{
  "n_experts": 64,
  "router_noise": 0.05,
  "shared_expert_gate": true,
  "lr_router": 0.000256,
  "vocab_size": 2048,
  "max_grad_norm": 1.0
}
Below are experts of layer 8 (counted from 0) of a mixture-of-experts language model. Rows are named router (the router's row for the expert), up (a neuron's input weights, with its number) and show model dimensions 64-127. Each number is 128 + 24 x the weight over its row's rms, rounded and kept within 0 to 255. Numbers have three digits each.
After each expert's rows: a language model's description of what the expert responds to. This comes from a sample of Wikipedia text that the model never trained on.

# expert 17
router:092176166135138109127125138171103097121171128126160131143135130110121110121114122115127092100102144112137084126115107099125135132169121148096108127150142156116141134111124154118130175147120150
up0:106116108111141178129183165131106112089114094113139114127070130150155097153143164107146114107082181171111153098138111133145129125135103128131077125138106119137126170150139111155115121132132143
up1:149130117104127128121123143170081150110143093108162123150184125122086144152152122134115123122061128160112139158141095176113089107127142114145123156147094132091098104121134132109115118140155147
up2:141151180117153132127162162116128117146165155136131095086117140129087141141114150159116126124149139141142127118095091141129111160128143133137118165151153113093127137131087158146148112149104078
up3:102144136113153114103127114148139153123172099137109157109097148136113140132090111149125103131103116130118128154150110124108136123117153104099181085102134125152148147125119085123153141131132097
up4:147156172176147137117137145143105137124140130068143138131121110122090172084117156113149146120176088155157155142128171091149175144122117165145106108110102117169123124159091116118142153119138114
up5:155127131119102152087123127121152149105107083142130162127114120096098139165133135129168141098082140114118087155124121128171120149106174083141112144150133134125119150126136126129158096124135151
up6:094123131142158114101140110138124156128115112148151121073175147121101158133151152147111082119111188118116116103108121130095126121155160147130104143141140103158077138125097090178121171128109171
up7:162112163090098119142108100100112142096114136164113153114101123095118125153098147131150102145107152140111209108076145135130073127088106171090082135168137101118140127117109147161138113113130136
up8:137125104082164127163128135173125128122150135124168122137133138130093137132102190147158119142180142142127110150142129151125132162117110192134099117081122101143150124125133124135085115099088105
up9:112130154104130155129143102154145150109125122166161126147113136162113119165169171120113109146134111183136115099104146110118119154095141155146132096128085164088137119153189132108109178137139136
up10:112189139159157149082115121100110124155097075112110138131143103139095152148110099144117129146107129115149120147132126152113147133112114148119122117164101066161164151135154140118121146149142118
Description: Adjectives and modifiers before nouns. Modifier words before a noun, like adjectives ending -ical or -al, nationality words and the, e.g. American singer, public support.

# expert 57
router:127135147108147117179146158106136147129155078103173149131136144141140141142103129129191111120103114152123112138119111135123144119159102131145105108125074107156133159078124168142163125162157132
up0:130101129108106087148139156127132157138154109071141103152151160138122138136098150147163109125170181126111130083132130118113115137136116135131122096155100143153121169154086120110199139130120143
up1:103134124142089139119106136118122157134125079124104135078115122149172158108105138144151158156111162080138126152093106154085148139103123121114105129126075119114128144149167151175139121166098138
up2:130153099115147135154134133118148141104119157124180160119123122119152102147128122119123156146098142137135169104108124187151111127104131139116080088140128105128124135117185111116119128133076157
up3:068173156097123135134108100105139110090113138149150114109155113104119105177143137143137139137134111124108159158115123066122127131151145129134132087143138122132063124094115079184102132115114122
up4:177169136121151107151115101144144143127116139143146117166154124124140127135161148148135114116103087167182111120136152157114106149155114139175121154130135095134134076086142140106123154195147106
up5:093160110149137168101114106095147122083184096128157121126122140086133145122139104098141156122103118130090162130082114141119136093102145087153108162086093112135114140063141119127173102137166111
up6:133090082078088151170164121129150158134142115150143088151124136099130130134102160129159109103100134162081099108105108128121160077139089112093196130108134146138134082149117133116130164151164161
up7:146122129114079097164085159141145123134138114081167173132130127165154094083152116157108097133114141094079114085103155128179145115149143178104158125168126090117148164097138135145120108149120120
up8:117125144121075132163132130110081135142154097130112136145168129136131145120125132130150130106092142156097100110124149094112134103142122125116128127095150124162124126085140117153117142170136136
up9:106125172124128108142185197144137103131119148132144166144102112137092111171113119113153125125065157144106130150117118123092166111110148103123164116128109160095127126171163162110112126137145136
up10:142155082143135128143110170130174155144143094124122166112064158162128155094154077119149108099138095124143084145118078164108118109091122091150135150145110134114122147127145125108132130160121157
Description: Year prefixes and "an/un" pieces. First three digits of years such as 201, 202, 197 after in or dates, plus pieces un and an, as in p-un-t, Sp-an-ish.

# expert 32
router:124140153091136163146169164142125124135155145126133155151160131173165138112098156154129112132102096125148112148121153131167150113128137121129104144144082094105141149117137167137159132112189125
up0:138133123087156160160130153169113168105126123098111126120092141153178143117165158140120117162142100108141087146134134133131107146130105150140130130124136137113098148118084164109108119143122145
up1:170195130128124138127134126097131112110124166094136103116129162177160133084125111210093133135128095128085139153124119133120105111113151123149143130129104091127155154102085125138095132127093135
up2:143113138140115124149156125142120128128138115153142119149144088153121155100107149189105123157120122149139121113147134105121131183106099178117147145141144122151118085120104164150148091124145128
up3:104113161127187118109132127134126131106158124094143118129119131136102122164154112115094188122099143132123143149111152112118133167137114129149123097125135124147170110186111141162146141112112144
up4:038138110094110116121157105146116116087155137155180117087129119123129150131153135161133172141114134105076122142097111162166090103116125148139170116149089128140122126113092143114119124144124112
up5:138137142126140134129156153106123111151159144108114114120173139119112177134157125141095105096160161137134098127145119117094130168100127181116140160165131119125131149160130186154129146129158140
up6:162126150087141115138108139144088122159128107110159103170133105131160158134086118133131142127114099103139112137095163167102119137158120071133097144132126103164110111114117126135183146112150143
up7:159107138094086167164128110153099145124103127121122157123113113147112162145147169117119143098141194114084140099114111103103121145077156106130146118132139077111148056102103120098169129177141151
up8:101174108156146124130180096121125121074139125125161128141149087134160123144163167135112119174146097143164119136173083127119127093163105120134127152116106111179135108114146135150123154096120143
up9:123143103133118119152123091116155094124127092117148164154136116064126119135072135122112092118172121152139146156139112149114160124130088128128152092113094149122116155088154157116122144116134157
up10:100166129098148128139156174149109147135112102106087141156122130154106133144111101145127157166117147124141149133130148121115117148119152105148107157130080127143119122101118149149108145115117103
Description: Sentence ends and years. Sentence-final full stops before line breaks, and the century part of years (200, 197, 201) in dates, tables and election results.

# expert 13
router:129127142148140149160135130114114111134151128180160168131117115127102134154152119158116118140126133118133088168122088118123145127094120149075153137187109088145131124143129122161128160126119167
up0:105110147128152135147185148107095097082149162120135168130165117144120106135174138158117124107118135140133083150142093117134165119075102101109163149144145127105094115155130101158122131165150110
up1:100149136146147151151088173112108109133125119116159140151116173110108135121163121135150100159094103092128084150160113146104110176111136176158160107151109129135115118145142137107126090146092118
up2:127145089065114148134151127161144123093151146114140126145128105125157152095155137132152091150144100137114116121083120107166144128117149127104190129132101183144128129156108072131099115139123148
up3:145080139079130083101146075101156067100116155129165109153104111158137128126185139143100110101089209104129136149124125134125145156110094130139140111147140128153108175137107125126128148151151166
up4:154088133107132113125112145118108119106117159146149140110133100188100101140143096146106128104120107114144139121123135118116127142123114121130146115116109096095125125138121147158105173100063144
up5:158119150127101096138145112128123124158121138119084131084146121112139105168119084167159118135125110061142115143130125098105123134104148104112120103108154085120074126152172119102143149128149124
up6:114166137124105116150125126139148141136128130146103169068105168083133110149112088108107113147105115134103175157138143130148143171080144118134122130149106125113121149146118106098118143103123119
up7:116125148140116155147103085118099109103151108102124162137138130121140137126170153160129125099119088119107085144126098122099133132148131143127155162164111093101100129098156114150090133180156114
up8:098070126108128114148117098083125146119119161141151135162103136115128100061097192144134104146124131121107119119111115142172121160140144097164078159144116140139110144127131103109150174141173144
up9:152150115133128120136105158126147119119112113119103118098114136141112128134175114146131121196088157144120111127140110135109138152070128113142140142138133138109124166113099144125090117125108167
up10:123120121137131178135139165104131152144129065137157120128104125147117116123165177140131126135103131153098130087093116164105137126130178163127128159143091121121155167161123157154080130134140126
Description: Capital word-initial letters. Single initial letters, mostly capitals, opening a word after a table bar or "the", such as O-peration, O-ther, P in chess notation, comp-osed.

# expert 2
router:149145180111141130138167121116088114106087079115147159143103133144075133128081128115164121125100114154120132139109141108115116130082132141094137094130098125115133155124111154127130108138170190
up0:114109185098161158142134091150087129121095097098144165106106111138141146105105082157138105113124146111106153163121099109133175073157121131100134105135148089143130146112094138167149134138203190
up1:114129108101147127116138155129084159161120091102129120166096108140119098146089118133122143157103104115157130139155142137118074102148114095139137073140105143109103160132125133189097140134130142
up2:110154119085133158154120141121138129130141131151117182144114148153107104134109149115132120127152109177158154164109121079113109153158114085144115132083102090125172150149148121137109109191134113
up3:124108176107155162147104130128078144132096121131128128145103097120084155099080171167139160129133138113111112130110135105123128130107101162152136126129105172119126092158141125141149099117165164
up4:159186142141138133144135121127152101115118153151169118064153113116126153160120105096129167129126139148137152172152176132107146113106141205141108126145118125123133158128103158142098099103120132
up5:133140135143108152160140140099137127131134093114123093129098139116123119099113088116181169112112109151141129137112155111145149132161077114157121164136094109146131136108121153145170125134102152
up6:131168145117097168177139152155138150103137113105149117167165189089117131074096166117116111140126116158123115125131117127098111160118088121102148144158128127166110110133121142121120134161150131
up7:147164092134068119112127079105118119106134143116193149125117158126096168141135122118140141129144168128159149148092140097099137132086116102124135147090103110154138156110121130102160129149115123
up8:127103157093139149139137124127110130106136172117105157140113101171150164120172158117132116118170147124139107136120133066111135136187112111116120160128140114181143135116134155160118118148124164
up9:185149133128142144146106100120120103115153168127131105138153116128091153105110089072138107156126113134159147162166136109090128176112094136121107157098100125159091178112118122121120170148127140
up10:159164096099119166096151142136134150122110066158116143107106152081160112182086107144102104144123120140099107140077122120156110138094130137141155128138108175118097169079120117120134141105154120
Description: Digits and numbers. Single digits and numbers in scores, tables and measurements, such as 0–2, 2.4, 13–9, plus "de" in debut and "qu" in squad.

# expert 29
router:141146194112155117133129156159120113142148139147166175177107124129142103132141133128100098153096139107094110158133123155121166158161102111079147103128128096139127129106120139128136117136110155
up0:089123150113133117123079180176120156113199106125157138132100115149129161124118162136136158143119122153122114098118107067102123126140137129092140148128134110126134142120117135101146133141088132
up1:107119165126130139122079089149130112113113134155159092114123167128157176117139114132088135162117182110138087161136138144103170123148123155156091143136140133085113155122131159115141124153113141
up2:132109155076147088096183104114110134118153122132130161116128107117098088127127127133118162127112099126150127133081120109108108097133114176117132144110132166184133149127148116109157150150109111
up3:121126145129147122104118165136095070073161137105125149124093189130101132121121132143134125135088153128117131125161123120151152143145152153147155138128112121092126149098163144186120130122130123
up4:138133142127117126141142124110150128107132172106162128063130115149141146127130144119121137172106136141124113138135103114091165135080122144098192119117120138151166155150147110135124122137085103
up5:136097143106164183108103135174140124123172171161138129111078103166138129105125148124103153171129166136130130169153115110137162175119108134126165171147111107105120141189107122155129143142154124
up6:124179111115177138083149158110132114105080142143106098108161122105135110108143123137124119144140143170108101158106093126112119144127119119130122175149141130165162125102102165120096101130067154
up7:130156124137125111111160129138130113141182144140171136118162115104124108147160104105128167170145139093160146137094098132137148148076105178119115106125131114127121195137127158128109112132108139
up8:115097076102099115126143113104079126104132139129140142098130127130135123112176119173131122149144110144125065133133136159158115114132156165129125156157082165134121111126138111146126160126126108
up9:144099152139121121104171149061137177179118131117114157177121145142144126141136116140141139092087097146110112147181125099092145096124055124137193125134117121118086134093120150105122115127122117
up10:143155144117134158112149116134099146120120140112122112104077132106131084137123107170118121163162107127148156133134097153128113147143146159116119106144122124124152096087137152121129130104101137
Description: Capital initial letters. Single capital letters beginning names and proper nouns, such as J, K, M, Mc, X, e.g. Xu, COVID, Ireland.

# expert 33
router:113143130093187096147170148117081131104112112130136145146188127137156101135133121139154143110096140148131108106115127146097152133147086167079134057115109125101098128153099183134172133170139143
up0:169130153103150124162146157137159134102120131096097125091152077119130135086147145112060096132138175102097104147098084127113093157117168150154092113136137147105110162130120170132116161124146113
up1:096144126121095145141159126103131123137140161153096144081178122122139124130096130096102117162103089093171073136154126128094167138094118148082111117147128123078133182132128111114145145154111133
up2:093135130157169114116140170170108131120144147118121147087142165099134077156128099102122122121136137127134126134147101095084144111175103109082086101089106119096149121134104124107099157175140158
up3:123163117109145134174128133118118084133137118152145140107091098139136114109084129118165151109108155111156148127161106110119130109146141113062134151150159060138092122139163105091115156149079148
up4:101126143151127102095134100145127091152127097108151140150087126148080121124106123149118145129109145115117102143147138096096158119116135133130143075138095165147165115127140151125139125163096141
up5:181142160148160107160118088055107124122160106167123110132144130175092087117131118126159137125073153115104155106084130117126173176087106094114107121159153133103102141147141146165124107074139123
up6:158144136118134137097152092134164134123103126116128145130136172146131106143160086111090139124149139155111140119101099146089086092166111181113135096113112127139126122146140164165132101135139110
up7:099078147079170155168087121119118129165121133123117118089098139151146123117078135115100138147128145161144057149145094105143113177094133110095146129178105133139086122125143179091113146124134089
up8:112088173094173128128192153080100189100124112116122145122134115139129146139152146112135164149139155167103120140141122153164118164153105112137121113094082152103133120143119126140124082103137131
up9:116126151152174119134153110147089108102117133135171091119112102138150117163112086170141117148108123161126127118127128139097093082150131110094156143088129138150141163118093140105152117107117120
up10:183125145108130105147158143137090110167116129163141082153157121140133136139103112119152145108117125152166092150139074142138125097157123120128142113119108132106120160134136125148124132087164148
Description: Subject pronouns in biographies. Sentence-initial He and She in biographies of athletes and other people, plus endings of names and nouns, like Bak-er, avi-ator.

# expert 58
router:137136109133146117151157113090109123136138138151118127164149130105107139152131122085137068124096152151105157143086114117099165121139080141100164123136120148126149138105113137145117127147131178
up0:081143110138114142110155172158117125120123143099123147103130121121137142078150117123135114173137099140140142130133137156148128132129159134146114162173123122104125115135148135116140150136107099
up1:144188123099147162136178117125128099087154138077131112088110107107108144096136080144177108163117155118085119119127130094072143109187142114106149107154120123109114119142140135118095133158106149
up2:138145162092113112135126105056129159120153102100130136106172135138096097108084094154104121135116163144147136139156123135118093130096103107169123141159107105111107137092137115149138122120094143
up3:142145130158111069154144157160115104117127098122102140143135193131130118116108082142143110102146166140166134123136081100153147124116112156134109161128144142116154124101126100121144093131129154
up4:085080118090162134137166139106139159118152125108122109098118147128136150102110083138155113135146124147149134056169151109175117136152127139072160142177120165105118124129115099144079099154079178
up5:129144154092135091121141128073145152107168112131119165138170137106111109138118101160115147133128133169102139134148153139139134128078096131110129121172061108126114140161113124149121129152090106
up6:091130119109085117163151120121134138136142116102125109132105141091131115129131113174126133129075081165081133084120109181128118140171110095109104156122131124136141130109158129130078165126120125
up7:112134134145152145087155111089084143145134133104132161099133139122125148167137135082149155182135155147091159138121157135148157155115083150126144131126065138130080155135086122157128102123134121
up8:138145129170191077112173130118114120151111108143118151133156156118114102111117109119126129095115165144144142098150117161148150145100128148115163128118123127161143142148109146151156114114153166
up9:116145137119118106114132137178085140112160141168154107161155090159089105128124102105107139135121152210119119144124141136171176148127091104182114120157096139130138120107148100085127126094141118
up10:097114140132117119142158097174105093142154122163106114121166108142104115143107078108102135182125126092176125135121175105141119127136118080125125125144150122130055134130102137099161125149143162
Description: Foreign name endings. Vowel-final pieces ending foreign or personal names in lists and tables, such as ael in Rafael, te in Polette, au in Palau, io.

# expert 39
router:139145161100171101132150155146119115117121132135198157183138104135124095117127122148118118154124131109137121150112097162106138135130127119108149109113123130161120139113074159078119146148157160
up0:160129117088125142132121111155077102114131170156180148130137131107103137115119177127163095142168154157154124122143135136114170148078142156101124127152101137129112102169127134130109113136099106
up1:170128133126140145155114116145166139108134125121088105091155133117134146104104118147131078101178168159107088152134143153131161108096133128145142123143117142138124179115116164152106106069115133
up2:131103167123149109117163131147137122075117167107116138116114124154103122117169139159108119117157121119097131133105135105131129139119105138093116131069082150117137146162114132140109156144115131
up3:113132074109145115160122102110188142135084147121106155140094136112151141107139136119138113147115103160115126128094111123145138168101156140126111115163076130154143114149107109171145156111174170
up4:146171132106114110135124154101147132205101123136165130162130141075099106131123092145096185129109139073171117137132172155087126117116102136073140128171130103100130113144092108134160131158159140
up5:138119155130128152118137105159112111098138161123132116127145120148175085126107149109145158119106117103094142110120173145154188163105125138102154141120134146093124136117114146171149107125114165
up6:109123134141143145129152147123085099128149098186104138129123130115138133100134137115116118156154115095138118111120125167102125104183094099100071137178138116116121150138090142110111119107160172
up7:140141164094139087142136142141130138127143137132178169175116140092114105155113126160155160112120150105158130191145111117121132093141127192109093102118141097139135113136124170097167115179130160
up8:133129136099126118137149130111114108120182174130152134128113117124082102128155115180109165163146088128158094113105092099189140180116074167116179135108123133110152160140123174143105134131145094
up9:118149136151156105098161152151108166135134108134112129120111145130129131142167144129112124129103154123159130126117117121090151122135078136122128067144124154135127156109160126092116129114128128
up10:144073153106153122161179159125120083117165169172133093143144126127160123145146130130113096147120112113144117120112127142090149121138143149118122139106127092146117149109135110103171138156165156
Description: Word-initial consonant letters. Single capital or lowercase consonants that begin a word, split off from the rest, as in c-asual, C-ar, K-elly, H-ighest.

# expert 23
router:103120151139172106138147141118107142148148109099134157139137142158151077114124174136127107171113128109133111144120106096115123123090106142127143143177107135075145129099085127093130143122090159
up0:070181118125115151151135116117147138086125103135128166126146141140094104156152167142135177168118122106097123149133121133141181105106166113147095089134083141142102107149145113138143127093135113
up1:081155128134127090137135157119105094124187129128139134150072108142159123124091109131144136128128125136123141133114112087121094114138105167101114139162154142100164097127116156068101124105138106
up2:115158103098161138159116098140160126105157115127147089132114112133184100123128114163123157127130149137087140166143115141154129084120123177090117103126104121115140118101114157125141145086073186
up3:133139141119187117091121134091111153171124105126111130120137176102130104120103120133140162147143139092116115144115151143170103082144108121124123112136092142117108094147109144122140145107101153
up4:112119196123130130100083093109115151119117135140156145134111135117165126092144129099128076143094154167146092117149066095130145149065097143077105111159118144129115119133113109147149167138088168
up5:138111148113136114123161067122154058115115110139140145131140134137123120122130097129059125133099149141194121134137110122124120128134125110104136144090083135123142129144108149166137088166133149
up6:143125131134119134159107106142099082133166109109116125142149142145105093125169138153135157102106114105147120106106138125129149134128146126111169164142118106128104131154085113118132132137105174
up7:074131103147146114137141150151105121105174126131150130115153159101169123089147150162163122136139126103151147106077166148123143111160109139153160138115167115145163128091076181114131116146116149
up8:101164158144149155091115162128138142126121107100167160116149077171089122150136118136143126111125150116142117142135140141103119128156137153142146149093156113132142147089096160105126151122101136
up9:087089140166146144143145166133149111164119129058176111168108118136106077150150162138134114117153110134116132127114114108141081080153107150115159140144144127112158110151090140103126155122121106
up10:119198118135120107107133130122105132094170116055148125112126113136117136145141119118123137115130111149145094127117089123128156160102136123130092176162118121107190130129110128097093117185140154
Description: Th pieces and digits. The piece th inside words like Nonetheless or threatened, plus digits in numbers, dates, coordinates and tables.

# expert 5
router:122151130141150123123119130114070130123097141147128170096129124117131127142143108096108109126097142158106127152106143146127138152125101186111110083117152087118109125107139140103153127156114110
up0:121154099062125108137120140178104136165135117142085114104106168140134126105117135219140142109164115103143117114120139133153127175115175120144115092130170121146097128169161157135156170106124106
up1:137162104133117122137109144126112147145119106162145174143104154130156132136110122128125100124125126140114157154135130130119147150145148176101106102118101147117084129161166128134067140140159093
up2:083118103072144106160130143150107161110113116146137145135106065160079134117157065126075122119162151125161081106141121121136133196142128129137160091099105105105137165096095154133182123172159114
up3:119158153152121125149129117161120089126098123133166134117117089122119119134145094146183172121135123117119141123156106133152120100129113140122151127099131087160132120118132114130130125133106126
up4:175149144131155138124105092160133151137154101139115115143134133141168117097095103057100167126098103109088095147111115107143131095135098122117131103141120092144135119167116136131121116127144151
up5:125106151154120126163102087135153146097136149178139106120124130144093141113177086118082131164118134100126161104136112161143108117114114155098099090132111128144050111103118144105123111140126075
up6:128116113144096183166153119142063147132131151116107165121139128135141167117122127099119127156124129146120124173078124108117109136173102194141079088127083137103111120136149101114103117140153132
up7:084094110130154140128176131140113168076168118112113152153102139144161118134151095110077155142140127156133115141078139169092117137127122159115081165115132160150132098119156179113084154137112157
up8:142141123118147135170128105137093175089138113097150104102126101163180120131153144132148121116092140139159071143114143107135120144106144151142162138144124160108093116131147147141098100133141163
up9:126157130105149115134155154145107128130122137111106140140069148146124120133149084151130096151119169134148126133142121103106140146132116130118137139147097163141133174104176126107137182143127129
up10:133153130142095150116130179104153132116106137146150153113059105096071108102157126147107159102108072143132174120154155152116125133102106079131096143129137155115089165077130101151116151103139110
Description: Word-final endings, foreign names. Final pieces ending a word, mostly vowel endings in Latin, foreign and species names, like -a, -i, -um, e.g. disjuncta, Die.

# expert 61
router:148118155127116089146177158126159145135167103137141163115133165126119134129110071143140143142097131197168108124102128082123136131132106132147135136077089101097093138112092172119151156150124139
up0:131125118122158139102122144134121162116184100123130171116145131103112106110107142134119159109080123100147114094104120093108118175114112145146139108158138089130140089134152115086146120136149123
up1:142122155093084124153146136153120147088126153106110142154114130122154082142127091124151157171096136173110112142110105115146097110114125116112147101112098106131117152122161155083126147152094106
up2:131070156127120150101127146175149122174151152092153104139130144109137123120156082120116151140133119146146106123144134114169085133153128138100132119138126107098126148112110089074113141131124168
up3:155127153141111116107129139085182134131138141137126133153127143104146138112070176129170131171127127123145117114091129088105108132136176125177113093131149148151088129106102130131141139118130145
up4:139163119123143114121108091117128119136131142165165100120091110095129121149138121134117129130100136171107101144156107125129155111127098127103123129099117113104111155129115123171092155178117130
up5:166117079122096116141114125116099090113119138135144114141168141142139088115141107113171158174120131145147126085126171103133138107127098120120131162134127114114103146113149143098139130133136148
up6:149150138143090112166130127146127143124143158125101124104120172118100116133146093134135165202129110154088122120161119115146135172097122110124092149153117143091135172125105137120203098114145106
up7:105135170114104112155123131132157163168105090154120138124133117104112148135128124135113107090152102118111141154097061124116156104160127123099096136123122090118139100083118136127161108107149153
up8:145146128116082075161125099119113117133172144161134128153114171131166168125126135088098096132125147170125103132089112108116128103135114107134148161093146136100152143129106133133181143115193146
up9:123124130137134117189173154127117115119171114174116157109114107125116113126119110117131136159113124161179114131117083097107121111106077143124116119087122127136159113123110124179121110105161097
up10:121183121138099134105099147116111140127116130154138115099160121083127133154125092112124141162100138099138110109145119110128127083156147123140138151114136127144111140114099171131176167104122145
Description: "c" syllable pieces. Syllable pieces containing c, mostly after a capital or consonant in names and words, such as D-oc-tor, S-oc-cer, Mar-c-el, bro-ther.

# expert 27
router:147129129078169102135146125120120119135135127126116128133134125096105076139139114143127100141104127165115085146104098151142170151105106165086161108169128106136129202149101177112149169156139161
up0:131149157131131118148152081101135127145160109103147101122159147124138091138107138172089146159128103143109130161130156141120162128149098119105130170096109080133129130105103078107130090141133139
up1:133123083077130115119153120133136134141124082175125118124146108108139153142100108134111095141116095139175150138120103152126127138139126160113107183141136155103077121112101105167146128132127170
up2:156116170082109094143127105114139152162155121085104121130115139116104149109115149144120066076133153098140076117098145148142152139119143127094150148153109099153116150125140141164136133120108140
up3:131139125125139122130167172167119127111123135153106116139172115093114134078123108125138101116147111159114137163131110134126157149091094134108153125095114109129140144154094141112101152117146131
up4:096117139118181137139114113145115114134135128136162114127133141092121114126175087136151109138125148116107074163174082149095128137185129089128171117121133112110129128139097118135121101107131100
up5:124141106133135127117127072165139141104112076121128191098127089093106171109137100115099097097111133120122118151139130138112131120129154134161187102089152097115106154143139097124140188158151164
up6:104155173142140084142130101126122130091103127138115100152131097107117142109155130155161145126170118132177133134119145142149093130082149153126134116141161106129081132137104163115115177181149103
up7:140100085080168094147158112151145155109129111139121153109160171088132128136132145098154121106152132146126134152090121127122132130133109120084121115142111096077144118112130146154112124142117166
up8:113101117135099090117175147116136127120141141119193142149138123104152123144108121147133168129079118144138112111133126123096083130108116135183114107133078142133168207169126117079125104119119125
up9:128120135109144115112175194116072134130131183139137120162168097141139155116140125099142199093153151113107157129143128138132122132144131111112155067075080152110137141126133100106160122174119114
up10:114107114071133127105105108156103149128107122167121165131158113103136145152179100113116102106108132139114133150129163097148146083165102108117128132119127104098113159149113143135110137133142138
Description: Table pipes and articles. Pipe separators between table cells, and articles a, the and A in running prose, as in "released a statement".

# expert 62
router:128138140160151150155167158097129089125116163151159149142162134131113158087126113106130103137099125159137107124139124134113164130123084130121152110144130135108116135113114151074163113152150145
up0:127129188144120120145158130069130144157127145134153154132117162103167067150118091124157133151124112128168122110104130101110116135131091124126099085106128123117143127139137103095138109096112145
up1:166084152119075133110128159137136119095117092117159185166168101142133186110110142106169139141118126138127120124123128109136128084107089150123159125100078172162112142148098149126076140111139106
up2:070166124118132151144135163093102103145132127137112131175184206079135156142109147106182098122092116133168110156115101118133092145147095129117080116093152128091120120172133135094137157130124154
up3:123163142135157155113106097151146134116153086111105096148113116133117113112100121157124112123152114113154150157095175142133175090102120098110149106126109114155105149100090103094104156176115143
up4:171152136161169112156199130151113124177143173133124162101128092092130145126155113126102112149147094156145112120137104103102111111135103147133089113103141095107115132099126091077110133169121088
up5:142158183141122121128173125103125095127128159154127146137171153145127184091113101125137108117094089111122160136114094122146150184116122128108144117166123143165138137133122115108167099152127121
up6:146176133139119173109162096152166146100128119155141097109113129142099123090137080113145089131176123122163106119121147135139116148113096093107129115140121131158101116152179166104140093153187105
up7:140129132107112122081138167125147158115153131123143116101064143086136110173139136082107124134139120146122142153145161155114163108107132135085092122080157108119128179162106182157103103129132150
up8:140139137140161176147125133152142170135141089124144157093106134158066142181119157115120124130120137136115118188092171085099122108122141136104087099105130112146123104168155122118154140112161147
up9:115125121165123104122159141150093112122116086113165132144137142150131169097122122140154098062116134186140146139090149127109098143147139152152116113147109130124148153104096172136110135138123093
up10:119113142105125159142147155142122127080102121133142132137154111091108121140137123111108175139172127089117119166162107154117115176116096131147101133118092102124095178089150114093168144136175095
Description: Ends of personal names. Final pieces of names and proper nouns, often first names, in tables and text, such as Ryan, Zach, John, David, Rea.

# expert 14
router:116116155129130138134178141133164107082201105130142139116108110143102116115139146161157141132088113137131093139117122114131167145146129202109097121119086118080120145106123127121124161126120121
up0:155119117118142076143146140132122097142135127195146118095116123104126156141134110119154108121134116130116116101105161155111123134121129165097115146092109101086120111173095123106116134132152139
up1:142117152093160134096116102144119134131138136135154145152136117139107114121127109122162142083135132160165119116185144094119181124106129133129166127127132144109147130180132076145123139093137108
up2:149106120135154114108110134135128113085133127139197175127089167137146082122121119149120136117113130110122134119125118142102142141122094185117115146166116088114131132141091114096114115156112118
up3:101154105134086135093116104123139169099125106136119141090136103128129108123148110127107132173158104102097108112113124094138119084164116159161152143128086116148111152116168077139090140115105143
up4:109133096151104130131143132157115141135118141155145143144166091105161142122126153189115131090148120164127122117088108097084073101113115149126099142110125154090124127142114118096155086104093144
up5:097131162134144132132155077083127094152166142171079127124123116136107105112085133149127111149108116120111158122123155118168101146136135117123132085121123137129140160122107161100149121070165088
up6:161114185127150174082131116144174124079127121119121109135169099136123131108145155127136137130121136105103123146126127118123102160127140151065129167137147103137125146145152094107149172109129149
up7:151109144086155133070144137160140134097176089115109141127112106116136141128069135149140129113140147132160173132118148109167128121137130136123186123101141121128106112086145128130165109131102147
up8:120116126115120093110185167162143108089145134108142115110068113139125098097124115121134142138109130084117109134086154160120118146108131143116117146102110133113126096067163078131129159093113130
up9:083166096110148138132119138167145122119080141085131119119126136134156120119152153178105127104072110107113114148081103113132136127147127149155134125124138138144152102147136147127132122125143101
up10:117168153165152125132133119126152128104093136117147130138155109101144101127133135131109141146102100111170134136126145095129109125094166158110154148164104137140110140136175087085105143117184119
Description: Latinate mid-word syllables. Middle syllables of learned words, such as al, ic, ac, il, in analysis, geometrically, psychoactive, toxic, Mexico.

# expert 41
router:114135136120147096134117125112109124135152146164127143141140114124104074147122092128125133153099172121133100124111111119103128100087102150112200114145164124123131142108115143125130178141139155
up0:128171136126154138117135133132083122153131145140125130137085142152094074176159102092137106095099139132149124136116114133107108104150113126160096158136157105108112156156118104103126160161166118
up1:121141133115124124126126145136094108137154093164118196083103115095148106122114144116129143161118163166145167153159097131140120139137100138153140136149159091143111123103133128116101093165135170
up2:132099142098146110133146131165109111102154129129156120111133123147158150111083134116140127161105137144090104159095127097147157146132136114160118108128165139099154146115106121134161129150081113
up3:141152162153114115166161178113129114117140124126112107111169081105149097114100128141119157168126139154123136123094100118140113129142114122155141147111112137151127153105130125068093114130125118
up4:105122113133131132086130164127078143109129137102131113185130134114143179118100139102134129134170142151127129132112125116128090128160113109158126116106083110117101154092136097111134131144107105
up5:148120166133150111105143138118075154156147132130154108123146152109156181061096163182105113108093157119117116146106095127120136081140113158126166163166128136132136137137155117128118101144164159
up6:092132109115116127135164128155148103142068114088156096150120120128117112126081067157145176117143146091141126132130134088151128148136137114132104135124124129183106162165161119116103140108113161
up7:116113152155142079141116110147153132155109125138133130132106188130167141103161096125190124140133142103097164127085104125116160125153114133160164105162095103147135103139158117148144158113088122
up8:143138150119113112148125162135119129108130124161100130155164146135122148100128124143137150152111123048140130143154103177150121146114101148135142115109126141159089147170115106098145170136111130
up9:114128081129172147182123141071098113178124122151143093165166123136094114129103128079131090133149130128170137152122112100105167145165119167112163103201110132141096118115164134133142127109104086
up10:147121097111107149157145158155154099103125148188149081084126114141113166096145136193134158092129096081128102148109126114112153111125114130136130168167135104115149087127104077128110153168127167
Description: Table cell separators. Pipe characters and semicolons separating cells in tables of sports results, elections and statistics, plus colons in infobox fields.